Weights of a small mixture-of-experts language model, trained from scratch on English Wikipedia.
Training: a variant of Adam for the experts, 662M tokens, 10100 steps.
Below are experts of layer 4 (counted from 0) of a mixture-of-experts language model. Rows are named router (the router's row for the expert), up (a neuron's input weights, with its number), down (a neuron's output weights, with its number) and show model dimensions 0-127. Each number is 50 + 12 x the weight over its row's rms, rounded and kept within 0 to 99.
After each expert's rows: a language model's description of what the expert responds to; "mostly gets" lists some tokens that are sent to it at least half of the time. This comes from a sample of Wikipedia text that the model never trained on.

# expert 21
router:33 56 55 57 67 55 49 55 59 52 46 58 38 56 49 50 47 54 53 54 49 57 30 21 29 57 48 52 28 53 38 64 51 47 63 55 52 56 47 64 35 61 58 58 33 64 63 60 53 58 44 45 78 64 57 48 40 63 55 42 40 51 61 54 58 38 54 65 42 55 78 34 58 68 35 39 57 43 39 69 76 72 61 55 60 67 61 72 45 69 59 57 61 53 63 71 58 49 43 62 59 26 37 48 63 51 52 42 45 56 52 52 23 58 42 40 52 43 39 43 53 64 29 72 71 39 61 32
up0:67 68 45 61 47 63 36 49 52 61 50 54 52 29 36 50 39 44 53 44 50 29 81 67 54 49 50 65 63 42 48 42 68 67 45 57 44 55 54 16 54 48 55 54 73 64 39 56 50 42 23 40 59 48 72 55 65 35 58 29 32 39 64 50 50 54 52 42 53 57 30 36 49 50 51 67 67 46 31 55 53 44 53 45 41 60 38 50 34 54 60 53 76 30 47 58 39 52 68 40 45 44 29 53 54 38 52 47 52 57 48 61 45 30 59 52 67 44 27 64 41 70 44 62 39 45 53 78
down0:58 57 28 56 64 56 42 39 60 51 43 53 46 51 47 32 56 54 50 57 53 45 56 43 59 52 47 57 56 40 61 47 69 57 68 40 29 53 65 58 42 25 33 51 58 55 44 39 55 44 37 35 41 34 69 60 53 24 67 52 56 50 47 51 59 64 38 51 64 72 62 30 41 33 61 53 62 58 45 29 57 49 67 39 63 79 27 41 54 62 52 45 18 43 51 81 44 63 71 53 68 52 61 62 41 50 38 55 50 61 53 45 48 53 58 69 47 51 52 63 19 63 41 34 45 33 49 45
Description: Paragraph-initial capitals. Capital letter or first piece of the opening word of a sentence or paragraph, often biographical, such as B(y), S(emi), He, L(ater).
mostly gets: "He", "==B", " He"

# expert 7
router:52 23 45 52 71 47 45 62 52 34 64 47 64 65 44 55 33 67 60 67 36 59 61 65 53 45 63 54 44 70 35 29 71 33 40 50 25 43 48 54 49 64 48 50 62 63 40 62 43 49 51 52 29 32 62 63 46 39 48 47 32 55 23 50 66 36 54 40 51 53 59 32 65 49 58 56 48 66 60 62 70 55 52 30 49 59 42 51 48 64 30 48 48 55 38 35 41 60 37 54 55 59 59 30 38 43 77 65 40 53 54 65 62 32 50 63 57 53 62 55 44 65 48 49 73 57 65 32
up0:36 71 33 65 45 51 69 53 70 65 44 50 57 33 45 57 52 48 42 60 45 46 48 60 57 48 42 43 52 54 42 62 51 79 64 74 44 41 60 60 37 39 56 62 60 61 42 54 53 20 28 30 67 58 41 43 45 46 32 46 21 51 39 63 42 45 52 41 59 53 55 36 43 67 44 52 65 63 38 26 56 18 44 44 56 64 55 55 60 35 69 47 26 45 46 41 43 49 39 46 47 42 40 54 42 54 58 39 53 58 40 42 38 64 77 32 52 58 44 29 57 64 45 47 45 78 55 49
down0:50 50 36 58 65 71 69 39 67 44 61 46 60 44 35 53 37 36 59 42 60 57 16 41 50 23 44 51 29 52 58 64 47 48 56 66 43 29 26 46 54 43 51 45 58 47 41 62 46 42 42 64 39 51 66 48 48 38 58 54 62 51 31 56 51 68 35 85 42 39 42 41 55 60 25 62 44 52 60 39 35 39 38 48 57 41 69 35 52 31 68 63 26 48 38 61 32 47 25 34 43 44 47 35 55 50 52 54 46 69 61 31 41 60 43 34 45 67 45 45 45 52 44 53 51 49 54 62
Description: Stub-article boilerplate. Short filler and formula tokens in stub articles on villages, species and people, such as "also spelled", "is a", Cyrillic letters, coordinate and unit marks.
mostly gets: "и", "а", "о", " m)", "е", " km^{2}"

# expert 63
router:61 44 36 35 51 35 41 58 51 55 45 63 74 54 48 54 73 27 26 66 46 51 51 35 37 42 68 48 51 41 54 40 43 37 53 45 34 61 68 59 64 56 52 30 66 69 61 26 57 69 42 43 48 50 58 60 61 51 59 59 43 86 51 69 51 74 58 35 45 65 24 59 45 58 33 53 56 26 60 49 46 58 34 61 50 59 34 49 76 43 45 46 55 36 45 50 36 46 26 68 50 65 48 50 48 52 48 39 48 43 46 57 45 37 60 47 43 51 63 58 55 52 48 33 36 71 63 55
up0:54 51 44 38 38 60 43 53 36 69 50 48 56 49 38 43 45 67 49 48 63 44 68 64 69 64 46 58 46 46 56 48 47 60 59 22 33 55 48 60 46 43 49 70 54 51 56 55 27 47 73 36 54 64 53 42 65 48 54 32 58 58 43 54 47 40 50 32 55 45 50 61 57 56 54 49 68 45 52 65 67 67 41 40 34 33 73 51 59 34 64 49 45 67 38 46 44 45 42 49 45 83 48 53 21 63 55 64 58 51 43 46 62 78 37 47 78 54 64 83 48 61 50 46 23 59 43 69
down0:37 54 56 39 70 48 50 41 45 43 68 50 56 48 32 43 35 78 52 51 40 65 67 55 51 51 42 60 64 66 39 47 52 51 46 39 56 48 60 28 50 21 58 58 61 42 44 53 44 33 43 50 46 51 36 65 72 60 51 39 55 45 47 39 51 45 29 54 37 29 42 64 48 65 30 58 48 21 58 36 56 45 35 43 57 75 56 48 57 26 55 47 30 37 32 37 59 45 18 41 50 35 66 52 69 68 56 52 73 63 46 45 40 51 29 40 45 42 42 55 61 56 73 56 39 51 45 49
Description: Plural endings. Plural suffixes ending nouns, such as -s, -ers, -ies, -ities, in ass(ets), victim(s), wood(lands).
mostly gets: "ists", "ities", "ments", "ions", "ences", " members"

# expert 57
router:38 47 65 57 31 57 40 49 48 37 44 57 42 45 67 58 58 57 51 48 37 76 52 41 48 68 49 30 52 59 68 47 53 55 56 47 51 43 60 57 51 46 45 21 31 52 58 34 46 30 46 73 52 41 52 40 47 55 53 54 67 35 74 37 60 73 54 79 46 52 76 45 47 45 66 50 59 52 30 50 39 47 59 38 46 58 52 63 29 60 56 26 74 45 47 45 44 26 50 53 50 32 39 41 74 50 39 36 49 60 61 59 26 51 34 43 37 69 44 31 46 55 42 58 65 61 48 60
up0:55 71 60 53 50 49 51 45 50 43 43 50 34 63 56 40 61 64 41 70 56 41 59 56 56 34 42 62 59 22 57 42 48 50 58 53 53 59 69 56 49 56 42 49 39 52 61 61 52 46 41 57 76 63 36 35 81 48 45 47 58 59 51 46 63 47 48 46 47 65 46 73 59 70 31 50 66 19 41 47 56 48 40 58 44 62 56 42 67 28 39 67 44 16 53 44 53 49 53 68 38 44 57 45 73 58 39 40 72 24 40 39 37 33 60 62 36 56 39 40 33 51 59 37 29 51 60 42
down0:40 34 73 59 44 34 52 73 52 53 66 75 77 50 44 59 49 44 45 58 24 83 44 52 61 52 44 48 38 62 47 50 47 64 64 64 41 38 55 58 60 52 64 49 57 56 57 63 37 51 41 51 45 59 74 31 33 40 48 44 74 72 46 61 44 46 55 59 47 39 15 36 48 62 46 40 50 36 62 61 61 70 39 57 49 51 60 63 48 63 58 37 32 43 31 57 64 49 60 29 61 34 41 46 36 59 35 63 52 48 45 47 43 37 53 42 24 59 60 39 48 40 53 53 47 39 37 47
Description: Quoted title openings. Opening quote marks, apostrophes and first letters inside song or work titles, such as "We('ve), You('re), "W, "A.
mostly gets: " \"W", " \"A", " \"L", " \"S", " \"M", " \"D"

# expert 11
router:64 56 59 46 45 64 41 65 52 46 51 53 34 61 62 43 49 52 56 33 64 50 66 59 36 51 46 60 61 63 51 54 28 59 43 59 46 66 59 44 36 36 42 57 61 50 62 35 41 48 59 29 65 30 58 37 58 67 51 70 58 46 60 50 62 57 38 47 73 36 65 50 48 50 68 32 53 67 45 33 39 70 51 48 47 45 76 51 25 38 63 43 68 36 49 44 51 39 60 63 59 44 54 60 56 57 56 34 61 65 56 21 60 54 46 14 46 65 42 48 44 64 56 59 44 52 79 71
up4:33 58 67 63 44 20 67 64 57 30 31 41 60 50 60 55 41 51 69 30 42 23 51 52 52 42 55 46 40 58 56 62 62 26 61 37 49 45 54 32 54 49 51 55 39 30 69 59 43 54 50 35 44 36 56 49 44 55 42 32 41 43 51 57 43 56 60 72 35 55 42 61 36 37 50 54 55 20 48 36 59 37 49 44 59 73 43 47 51 54 52 55 30 33 68 58 59 52 27 54 44 53 31 58 47 32 28 49 64 51 67 75 37 62 60 59 46 47 53 52 76 60 40 59 49 54 47 55
down4:36 44 39 49 52 46 46 32 65 70 36 54 32 56 44 60 72 43 18 54 30 66 36 58 40 37 58 59 59 45 30 32 67 50 52 44 58 52 37 81 53 40 28 40 62 49 51 44 66 43 69 50 37 57 50 49 62 57 39 24 60 52 60 55 56 35 60 48 26 51 58 68 39 43 64 57 57 63 49 52 53 55 51 41 68 54 65 62 64 38 52 43 37 62 36 59 62 43 15 44 38 43 40 52 63 57 66 68 56 39 49 61 46 45 50 43 56 53 62 42 58 50 68 53 42 65 51 29
Description: Sports name starts. Capitalized first pieces of team, league, player and place names in sports text and tables, such as B, Pl(ate), Atl, Br.
mostly gets: " Atl", " Charl", " Cam", " Ry", " Football", " Sk"

# expert 9
router:46 69 55 42 68 39 54 50 55 57 46 56 73 56 43 58 51 43 43 57 25 42 69 54 49 37 32 57 45 50 40 50 71 52 68 33 48 43 49 21 54 49 63 52 34 56 49 67 50 54 71 48 62 44 45 53 52 71 47 72 40 59 43 48 45 52 56 58 41 55 51 62 60 48 55 43 79 59 36 28 58 42 41 72 57 39 73 46 32 48 36 46 42 46 53 49 40 39 58 35 56 64 39 45 54 61 29 74 62 49 37 54 32 28 34 73 45 69 53 61 40 55 54 33 53 47 76 71
up0:55 38 59 63 25 76 38 52 49 67 34 43 62 58 64 73 46 71 42 48 63 77 56 74 53 42 63 53 34 82 64 48 34 37 52 59 41 49 34 55 42 59 48 58 47 51 28 66 54 76 67 47 58 66 44 51 46 53 44 56 60 58 25 52 62 30 63 44 47 49 38 58 37 40 63 59 58 58 58 53 52 63 53 48 36 55 41 40 50 50 31 42 61 47 68 56 50 48 56 59 49 38 68 39 46 74 42 45 40 71 41 58 65 46 58 71 71 45 45 64 48 59 58 59 39 43 52 59
down0:20 33 62 44 76 49 62 50 57 47 51 38 64 56 60 47 73 60 64 64 61 55 50 51 38 67 69 44 56 61 53 57 68 68 55 63 53 21 38 41 43 43 64 57 53 52 50 45 62 69 64 38 64 72 54 71 39 54 50 49 42 60 36 54 27 55 59 50 54 56 62 52 43 41 72 56 29 57 58 54 57 69 76 59 55 38 31 40 55 44 57 53 31 71 38 36 61 58 61 50 47 60 53 54 37 45 49 50 35 45 72 59 52 37 52 58 66 66 58 52 43 55 30 43 34 58 68 45
Description: Numbers and quantifiers. Spelled-out counts and quantity words before a noun, such as two, three, several, same, more, few.
mostly gets: " one", " three", " two", " same", " four", " more"

# expert 24
router:39 68 44 59 43 44 49 58 43 27 45 76 53 44 66 43 46 44 54 39 47 38 74 43 39 32 38 39 46 66 40 68 63 33 62 21 44 64 50 54 55 57 64 70 66 73 48 48 61 63 62 51 49 69 46 54 54 64 33 39 22 68 68 48 46 53 57 28 28 47 61 40 38 63 49 48 44 59 49 59 36 50 50 38 53 42 58 32 25 48 55 52 41 61 52 37 23 47 41 39 57 54 41 43 64 56 60 50 56 63 50 52 68 47 64 49 38 59 29 62 73 55 43 36 56 54 50 65
up0:61 39 20 42 48 35 52 41 33 38 25 58 51 45 59 47 51 62 28 71 40 35 43 62 45 43 64 58 54 49 66 49 47 37 42 45 47 80 74 35 26 62 60 49 45 48 43 60 56 50 44 41 57 52 29 41 61 42 51 45 50 60 55 56 67 53 18 54 41 58 67 62 68 71 53 55 73 48 56 26 58 30 73 67 34 62 42 49 45 39 62 59 56 63 46 61 54 50 44 48 43 60 37 51 47 42 47 44 43 53 67 32 62 37 56 44 37 59 38 57 43 66 64 56 37 32 58 47
down0:48 40 42 51 66 18 29 57 44 61 61 43 47 51 63 59 54 52 32 74 61 56 49 31 48 44 50 47 50 49 39 73 51 72 62 51 35 43 49 53 63 46 53 64 60 65 43 52 53 42 53 59 44 65 56 54 62 41 52 72 51 46 51 56 56 46 65 40 48 51 54 69 40 45 38 53 41 60 42 63 50 47 69 49 71 64 20 51 34 68 43 42 56 60 53 49 47 61 63 53 43 52 34 52 75 60 55 61 48 20 50 61 43 66 39 58 60 68 94 37 43 45 55 51 67 59 50 23
Description: Mid-word building vocabulary. Middle pieces of everyday words, especially architecture in listed-building descriptions, such as cas-ements, st-ory, pant-ile, do-or.
mostly gets: " hous", " wid", " park", "iron", "artment", "mb"

# expert 55
router:33 62 60 46 68 32 55 65 58 67 50 55 53 39 39 45 35 52 29 45 58 33 50 40 55 26 58 61 49 47 61 45 52 40 77 32 53 54 41 54 48 29 42 31 58 66 62 50 54 48 74 64 29 52 51 49 31 44 56 45 46 66 38 62 56 59 56 69 42 38 62 64 46 45 51 52 44 62 54 39 44 82 61 61 73 74 55 37 57 49 51 66 51 60 60 40 44 27 53 40 60 78 39 37 55 55 50 61 46 37 55 39 56 36 26 60 56 58 67 66 44 43 48 26 50 53 56 56
up4:30 46 47 27 66 61 43 52 54 64 56 59 47 58 49 60 67 54 48 57 63 73 67 41 66 46 38 43 43 72 30 37 58 41 45 56 38 62 36 65 28 57 70 53 53 54 33 46 32 68 42 40 53 36 58 43 43 27 36 48 36 28 41 68 53 34 37 34 37 52 66 46 64 66 61 55 58 38 68 48 44 59 44 37 40 62 68 37 26 44 60 31 41 57 38 56 45 47 58 69 56 52 44 44 39 70 74 39 76 67 52 37 49 47 54 60 57 52 38 40 39 44 58 43 48 54 53 48
down4:49 44 62 43 49 56 67 46 55 41 40 42 42 30 40 44 37 41 43 50 58 38 39 64 42 16 34 39 54 49 66 54 51 55 34 41 44 38 68 54 43 30 91 46 42 67 50 74 55 42 33 54 34 52 43 43 57 46 50 45 56 56 32 35 39 30 54 58 52 68 45 48 45 55 57 58 50 34 50 54 54 37 54 50 64 43 71 52 76 40 32 63 52 64 67 45 53 59 24 67 48 51 29 40 38 56 30 61 44 52 57 49 50 53 55 72 70 44 59 37 46 37 62 56 46 68 68 63
Description: Noun completions after articles. Ends of nouns after "a" or "an" in biography and media articles, such as y-outh, fellow-ship, sc-reen-ing, disord-er.
mostly gets: " novel", "American", "estival", " member", "azine", " research"

# expert 50
router:34 63 34 43 42 33 45 39 57 41 36 68 62 66 60 79 55 46 32 43 54 50 59 32 49 42 63 67 42 50 60 44 48 46 59 37 56 49 34 57 43 38 63 30 40 54 66 50 51 42 68 65 67 53 36 48 35 53 51 53 66 71 60 73 59 50 62 47 40 37 65 68 36 42 45 33 33 49 48 40 42 69 62 54 44 69 50 57 44 28 60 20 62 37 48 29 57 34 38 46 59 62 46 29 68 55 55 48 44 62 45 52 53 36 32 30 36 59 63 47 42 49 53 34 38 59 35 51
up0:32 56 54 37 52 32 67 58 40 43 46 44 62 25 41 50 24 46 68 47 46 78 14 60 51 33 41 57 35 45 56 69 59 43 39 33 44 50 39 52 53 63 40 45 65 20 39 44 41 47 51 55 60 44 63 22 52 50 57 47 50 60 40 30 50 76 46 72 55 34 30 40 57 54 51 71 52 60 60 77 56 51 56 55 52 32 76 46 44 58 55 39 62 46 42 44 47 47 42 54 62 39 54 45 49 45 56 41 35 60 34 49 35 46 47 34 55 56 46 52 42 36 31 66 57 41 47 50
down0:60 69 45 41 35 32 55 43 39 56 62 56 56 64 46 47 33 56 55 61 60 43 25 72 47 36 45 22 38 50 46 36 42 48 64 60 67 46 25 57 59 56 58 61 64 33 50 48 34 56 47 29 54 47 61 24 44 40 30 56 38 63 37 50 59 48 38 41 40 70 52 37 56 49 46 70 62 60 50 25 39 49 44 53 62 22 42 39 46 44 40 74 42 42 32 56 45 47 54 58 56 34 64 50 45 58 55 42 61 77 31 57 61 26 47 62 55 59 47 48 53 46 38 40 57 37 71 40
Description: Media works and ratings. Nouns for media works and chart details in music, film and book articles, like album, song, book, million, number, plus rating decimals such as 5.7/10.
mostly gets: " million", " rank", "illion", "BC", "aper", "&"

# expert 16
router:67 42 48 43 46 35 55 25 45 54 46 66 58 52 39 39 61 74 53 38 63 71 55 59 60 49 43 44 39 69 60 28 56 37 44 65 33 55 42 58 22 38 37 54 48 45 39 48 49 45 51 44 51 27 47 51 45 55 65 60 38 39 38 42 69 45 60 67 52 58 58 58 60 43 65 65 40 39 23 55 48 36 66 39 33 59 66 57 77 77 46 42 43 55 45 51 74 71 70 59 55 65 43 36 39 37 45 38 64 53 30 54 42 43 71 59 43 39 51 55 43 49 40 63 55 51 56 64
up0:52 64 26 52 50 51 59 48 44 70 52 28 56 60 49 51 33 47 50 70 54 57 25 36 39 35 69 51 68 70 39 55 53 53 55 46 45 35 48 34 52 49 44 51 61 36 63 47 71 35 33 76 52 50 52 43 43 51 58 50 38 32 45 49 50 45 73 50 72 40 56 49 60 37 74 54 57 49 41 59 57 39 52 54 59 65 64 36 48 25 59 31 48 52 59 25 61 37 73 23 46 58 36 50 36 51 47 59 41 61 40 30 60 47 26 45 41 55 54 45 47 28 57 67 53 36 36 52
down0:33 55 65 59 64 64 51 47 40 19 44 29 55 65 48 49 41 58 35 47 44 43 62 73 45 47 46 28 44 52 41 33 61 31 41 41 53 34 65 37 59 51 62 48 62 75 42 36 59 45 42 54 64 72 35 48 56 44 32 52 53 66 54 44 42 43 58 40 46 49 46 35 37 52 32 48 47 66 52 26 22 67 58 60 48 33 55 37 38 45 57 54 64 50 39 56 31 34 36 46 49 41 20 67 53 51 74 49 49 50 44 62 35 57 58 39 38 56 57 46 72 40 67 55 39 65 36 51
Description: Years in dates. Year numbers or their first digits following a day and month, often in table rows or release lists, such as May 2, 2014.
mostly gets: " 201", " 202", " 197", " 198", " 196", " 199"

# expert 42
router:33 38 35 54 40 54 32 52 27 41 62 32 54 65 72 58 28 36 46 48 35 38 57 34 52 39 47 40 44 46 60 58 71 38 49 31 53 41 38 55 59 55 64 62 64 65 41 47 71 75 52 37 45 55 50 50 71 59 33 29 55 53 57 52 44 36 64 10 23 63 65 44 59 33 60 57 29 48 49 52 46 61 53 40 54 45 26 40 28 37 37 37 43 46 56 39 51 70 38 45 52 56 51 50 60 61 66 55 42 32 49 70 52 45 47 69 57 43 52 57 53 50 52 47 64 50 49 54
up0:69 37 50 27 53 72 48 59 33 54 66 36 35 33 54 33 68 66 70 52 58 42 51 58 60 48 33 43 56 67 56 51 65 34 24 28 64 72 66 51 35 71 59 58 62 41 58 38 41 58 48 25 50 38 62 38 65 44 42 40 27 42 56 51 49 53 63 46 52 54 58 48 55 40 68 59 52 55 39 60 51 60 39 32 39 53 36 50 58 64 52 54 78 46 55 60 53 52 51 45 57 24 53 45 44 71 56 52 45 41 43 53 64 63 50 73 30 57 49 69 49 57 35 47 31 58 50 41
down0:44 46 69 63 67 51 60 53 64 42 54 45 57 58 40 34 49 14 42 63 56 69 62 53 39 60 39 51 27 57 69 70 60 76 71 29 48 49 49 51 74 31 44 47 54 52 50 31 56 65 70 53 39 61 66 62 43 40 49 56 65 56 47 46 46 64 51 46 51 60 61 56 36 50 36 51 68 42 62 42 46 45 43 61 41 38 31 37 51 31 43 41 27 47 53 40 38 65 58 71 78 63 38 53 41 44 44 42 49 50 68 53 40 42 55 32 51 56 50 47 26 59 52 43 65 39 69 56
Description: Technical word middles. Middle pieces of scientific and technical words before suffixes like -ic or -ing, such as ac-et-yl, ge-omet-ry, p-ath-way.
mostly gets: "omet", " plant", "atre", " test", " struct", " bas"

# expert 53
router:29 56 60 44 39 39 60 52 34 38 40 50 37 63 33 36 41 57 42 68 54 40 56 34 60 19 47 59 62 46 47 64 35 22 55 33 47 63 61 59 50 32 51 29 82 38 23 36 40 59 57 52 48 41 55 66 62 46 40 52 56 41 67 46 44 45 53 44 44 60 56 44 44 60 46 75 29 45 60 55 31 48 58 32 41 40 43 44 63 50 51 58 47 59 55 51 47 45 36 65 46 68 50 53 37 40 66 57 52 24 43 47 44 15 52 62 33 56 76 49 53 41 50 40 45 61 48 58
up0:34 59 54 41 52 47 39 28 36 53 33 48 69 65 50 42 35 51 50 63 64 45 56 52 31 40 56 63 42 49 57 54 36 33 53 54 40 30 40 67 50 38 44 46 44 40 54 59 55 57 63 47 26 59 30 38 43 46 31 57 52 39 28 41 52 63 42 54 36 48 56 55 49 69 21 66 49 46 69 46 65 33 37 39 21 50 48 57 30 37 26 37 50 59 65 58 70 62 59 57 44 49 36 45 51 40 64 72 39 50 60 69 46 52 15 54 41 43 59 57 52 44 58 51 26 62 54 52
down0:39 69 52 47 57 36 47 52 64 39 61 48 54 40 56 54 49 60 72 35 56 35 46 42 33 28 51 28 52 37 41 39 55 49 68 50 50 40 37 62 52 66 51 37 51 52 40 73 42 47 51 49 57 84 54 74 47 26 52 47 51 35 55 69 66 50 54 63 42 51 29 36 31 26 74 53 73 54 46 70 45 52 46 61 53 53 37 48 35 50 53 36 27 44 53 41 34 40 46 59 62 48 51 43 32 63 57 56 61 60 52 57 59 75 57 31 49 62 57 49 44 63 51 52 53 45 84 57
Description: Word-final suffixes. Final pieces completing common words mid-sentence, like -ism, -ence, -ight in highlight, -ure in future, -ment, -ition.
mostly gets: "ism", "atic", "ful", "rict", "olit", "ence"

# expert 25
router:55 30 53 36 41 30 41 40 47 40 34 61 24 50 37 58 58 38 35 50 57 46 36 36 36 32 60 43 34 57 52 51 66 45 44 38 29 46 36 65 44 39 38 37 72 59 57 55 52 53 47 54 61 69 66 68 33 51 52 39 64 43 72 34 54 56 59 80 34 60 77 31 33 58 60 65 42 49 57 47 50 55 67 64 40 59 50 44 46 36 40 38 41 43 62 43 45 45 33 51 55 48 45 44 51 50 50 63 46 80 69 37 41 46 36 67 41 55 58 27 29 51 44 44 54 35 47 38
up0:55 42 51 67 21 50 48 76 33 58 60 57 61 55 62 70 61 44 59 43 31 67 47 77 52 39 34 49 46 28 60 48 64 34 45 46 62 44 78 40 39 52 41 54 35 35 41 33 57 63 48 44 40 50 54 45 54 34 44 41 44 40 50 47 50 53 48 67 55 51 63 50 38 52 46 43 43 40 31 45 39 28 41 24 49 25 28 36 80 43 29 69 61 42 36 49 51 38 39 54 49 43 55 66 54 67 43 51 47 68 29 55 39 52 67 55 36 62 40 52 50 62 39 51 51 61 62 60
down0:29 69 52 50 60 43 50 58 56 51 80 61 57 39 60 32 43 42 42 30 36 55 47 61 38 57 43 86 65 60 48 51 46 25 64 46 40 70 50 66 46 32 52 49 51 31 35 28 63 49 48 52 61 31 47 51 59 52 63 43 57 71 56 35 37 66 76 64 57 55 35 53 46 47 34 53 61 59 41 28 57 36 39 64 45 39 42 56 47 51 56 46 68 42 54 61 58 52 46 57 59 55 52 39 35 57 56 43 50 58 67 49 34 50 64 40 48 71 63 35 42 61 34 71 59 57 73 35
Description: Mid-word pieces in film credits. Word-internal pieces in film, TV and music articles, especially "st-ars" and "star-ring", plus pieces like Ran-j-it, St-ream-ing, Spir-it.
mostly gets: "oung", "itch", "ann", "iel", "cl", "self"

# expert 59
router:47 60 53 63 48 43 47 55 67 64 55 47 66 63 50 57 47 33 50 27 43 57 37 32 37 46 44 45 33 64 57 62 67 64 64 48 53 27 69 59 60 51 76 54 62 52 52 29 72 41 43 57 48 55 69 21 68 43 50 62 68 61 54 36 61 54 55 60 43 62 41 52 66 55 23 60 55 52 33 62 56 50 49 75 74 41 63 43 25 52 76 46 53 48 68 56 43 57 33 50 41 58 50 67 56 51 44 40 43 48 54 68 34 56 36 55 55 69 42 42 50 59 33 63 56 58 66 56
up0:55 54 48 56 49 46 53 63 53 37 54 51 43 55 50 40 67 44 52 38 39 30 59 67 57 40 73 56 59 43 52 29 69 49 25 46 56 38 44 47 53 66 64 31 53 47 52 45 66 74 69 52 41 58 34 35 56 50 67 54 55 67 28 58 51 74 60 55 35 33 44 67 61 32 50 44 35 52 54 38 30 44 51 56 58 49 22 61 40 39 56 32 59 33 23 36 44 37 42 33 55 58 45 22 53 40 76 40 37 41 44 57 57 57 71 37 38 46 53 55 63 45 50 59 36 56 43 37
down0:67 43 60 53 56 38 61 43 62 54 55 48 47 53 56 59 51 46 34 59 54 54 57 36 63 62 38 37 58 45 59 55 36 43 51 84 54 58 68 58 49 52 17 57 56 35 58 53 47 48 62 66 61 35 59 20 49 51 63 57 46 40 38 65 45 54 44 50 31 35 66 60 72 60 64 49 65 50 44 43 63 42 49 61 50 40 40 61 54 65 50 68 49 62 54 32 55 62 41 64 42 65 74 64 35 61 47 48 64 60 47 59 36 51 46 61 73 31 58 50 50 66 19 70 57 24 36 62
Description: Word-initial stems. Opening pieces of common verbs and abstract words, often after quotes or parentheses, such as comp, examp, respect, end, th.
mostly gets: " examp", " respect", " fav", " comp", " opp", " th"

# expert 15
router:62 70 29 47 64 26 49 38 27 51 64 65 63 62 43 51 48 42 39 35 55 46 60 20 48 36 28 50 55 44 54 57 71 27 62 49 44 53 55 49 60 36 45 44 52 58 41 55 59 37 58 52 50 36 53 42 43 56 52 51 37 66 49 42 54 63 49 58 19 49 45 36 58 53 50 69 35 39 24 47 30 11 52 40 54 45 53 61 55 52 52 40 61 40 49 44 61 60 39 60 55 78 41 44 48 34 41 47 62 30 38 61 36 53 56 47 42 57 64 49 57 57 45 29 59 52 58 74
up0:60 59 45 45 48 53 63 43 54 68 50 72 47 62 31 62 35 65 44 59 52 38 49 46 57 68 59 61 58 70 28 35 52 50 25 53 66 60 46 44 29 79 52 36 56 74 42 45 33 62 52 55 54 60 37 63 56 38 40 49 39 46 65 47 41 44 51 45 39 35 50 39 56 56 40 53 54 45 27 44 52 61 69 31 34 62 58 33 45 49 36 51 75 45 35 43 49 63 38 69 39 50 41 42 40 53 55 43 51 65 55 19 64 47 46 69 76 27 37 41 60 50 48 40 39 59 53 70
down0:56 52 70 68 47 66 47 41 35 32 61 47 34 34 48 56 39 41 40 69 35 55 47 48 34 46 54 48 61 69 59 69 61 51 35 44 59 37 42 44 53 55 49 59 78 51 39 55 41 53 56 54 49 56 85 45 50 40 55 60 53 41 48 57 44 74 62 78 67 47 59 53 46 70 38 73 59 55 52 63 50 51 55 43 62 50 33 59 44 48 67 20 55 34 46 61 66 66 40 49 47 34 39 52 47 37 53 41 48 56 72 76 30 47 56 44 42 24 59 49 53 34 40 31 47 52 33 44
Description: Years and dates. Year digits and century pieces after in, from or the, such as 2000s, 1997, 185(4); also present, subsequent.
mostly gets: " pres", " present", " 201", " host", " 200", " subsequ"

# expert 39
router:67 63 55 44 49 28 51 45 38 57 54 64 50 57 49 41 63 50 18 59 72 64 44 30 48 33 51 45 69 47 40 40 46 30 53 51 48 72 34 53 39 51 38 38 47 41 64 63 27 33 51 48 66 45 45 63 45 68 46 50 32 41 66 43 74 66 65 56 33 45 69 35 63 26 62 61 58 52 64 42 41 55 35 40 58 45 59 39 40 53 60 62 44 34 34 35 76 46 60 55 60 52 36 51 49 53 66 57 62 53 51 47 33 27 62 60 36 57 46 39 35 51 38 37 58 43 36 61
up0:56 38 53 61 43 53 39 44 39 54 61 46 37 57 52 61 66 48 68 36 58 32 67 64 35 54 56 76 47 44 59 65 42 51 36 53 40 56 61 42 48 40 30 72 43 39 61 31 37 56 64 55 39 56 38 41 47 50 36 33 79 57 45 54 35 62 47 41 74 42 60 57 30 39 53 52 51 54 41 50 41 55 55 53 35 77 51 37 52 38 33 31 35 48 48 35 52 32 35 52 45 48 32 61 63 55 44 66 64 70 60 30 38 59 35 44 22 43 53 59 23 58 38 48 40 44 63 59
down0:60 53 50 72 57 56 32 38 49 28 35 50 60 41 57 49 31 42 42 43 47 45 63 63 43 39 34 60 56 64 35 33 55 52 42 49 49 63 40 49 52 62 55 64 72 50 51 46 70 44 73 49 43 65 48 35 42 52 70 48 34 48 42 17 47 49 24 62 42 51 65 65 28 53 54 48 66 53 43 59 48 58 41 68 46 52 50 73 50 42 40 32 58 44 21 38 46 52 40 56 48 26 59 51 47 39 28 56 47 71 54 34 55 54 53 69 31 49 37 46 56 59 53 80 55 33 61 47
Description: Proper-name and compound pieces. Inner pieces of proper names and compounds, such as United States, Intern(et), Micro(so)ft, Nor(we)gian, hyphens in World-Telegram.
mostly gets: "medi", " Festival", "s===", " Bank", " Pacific", " Museum"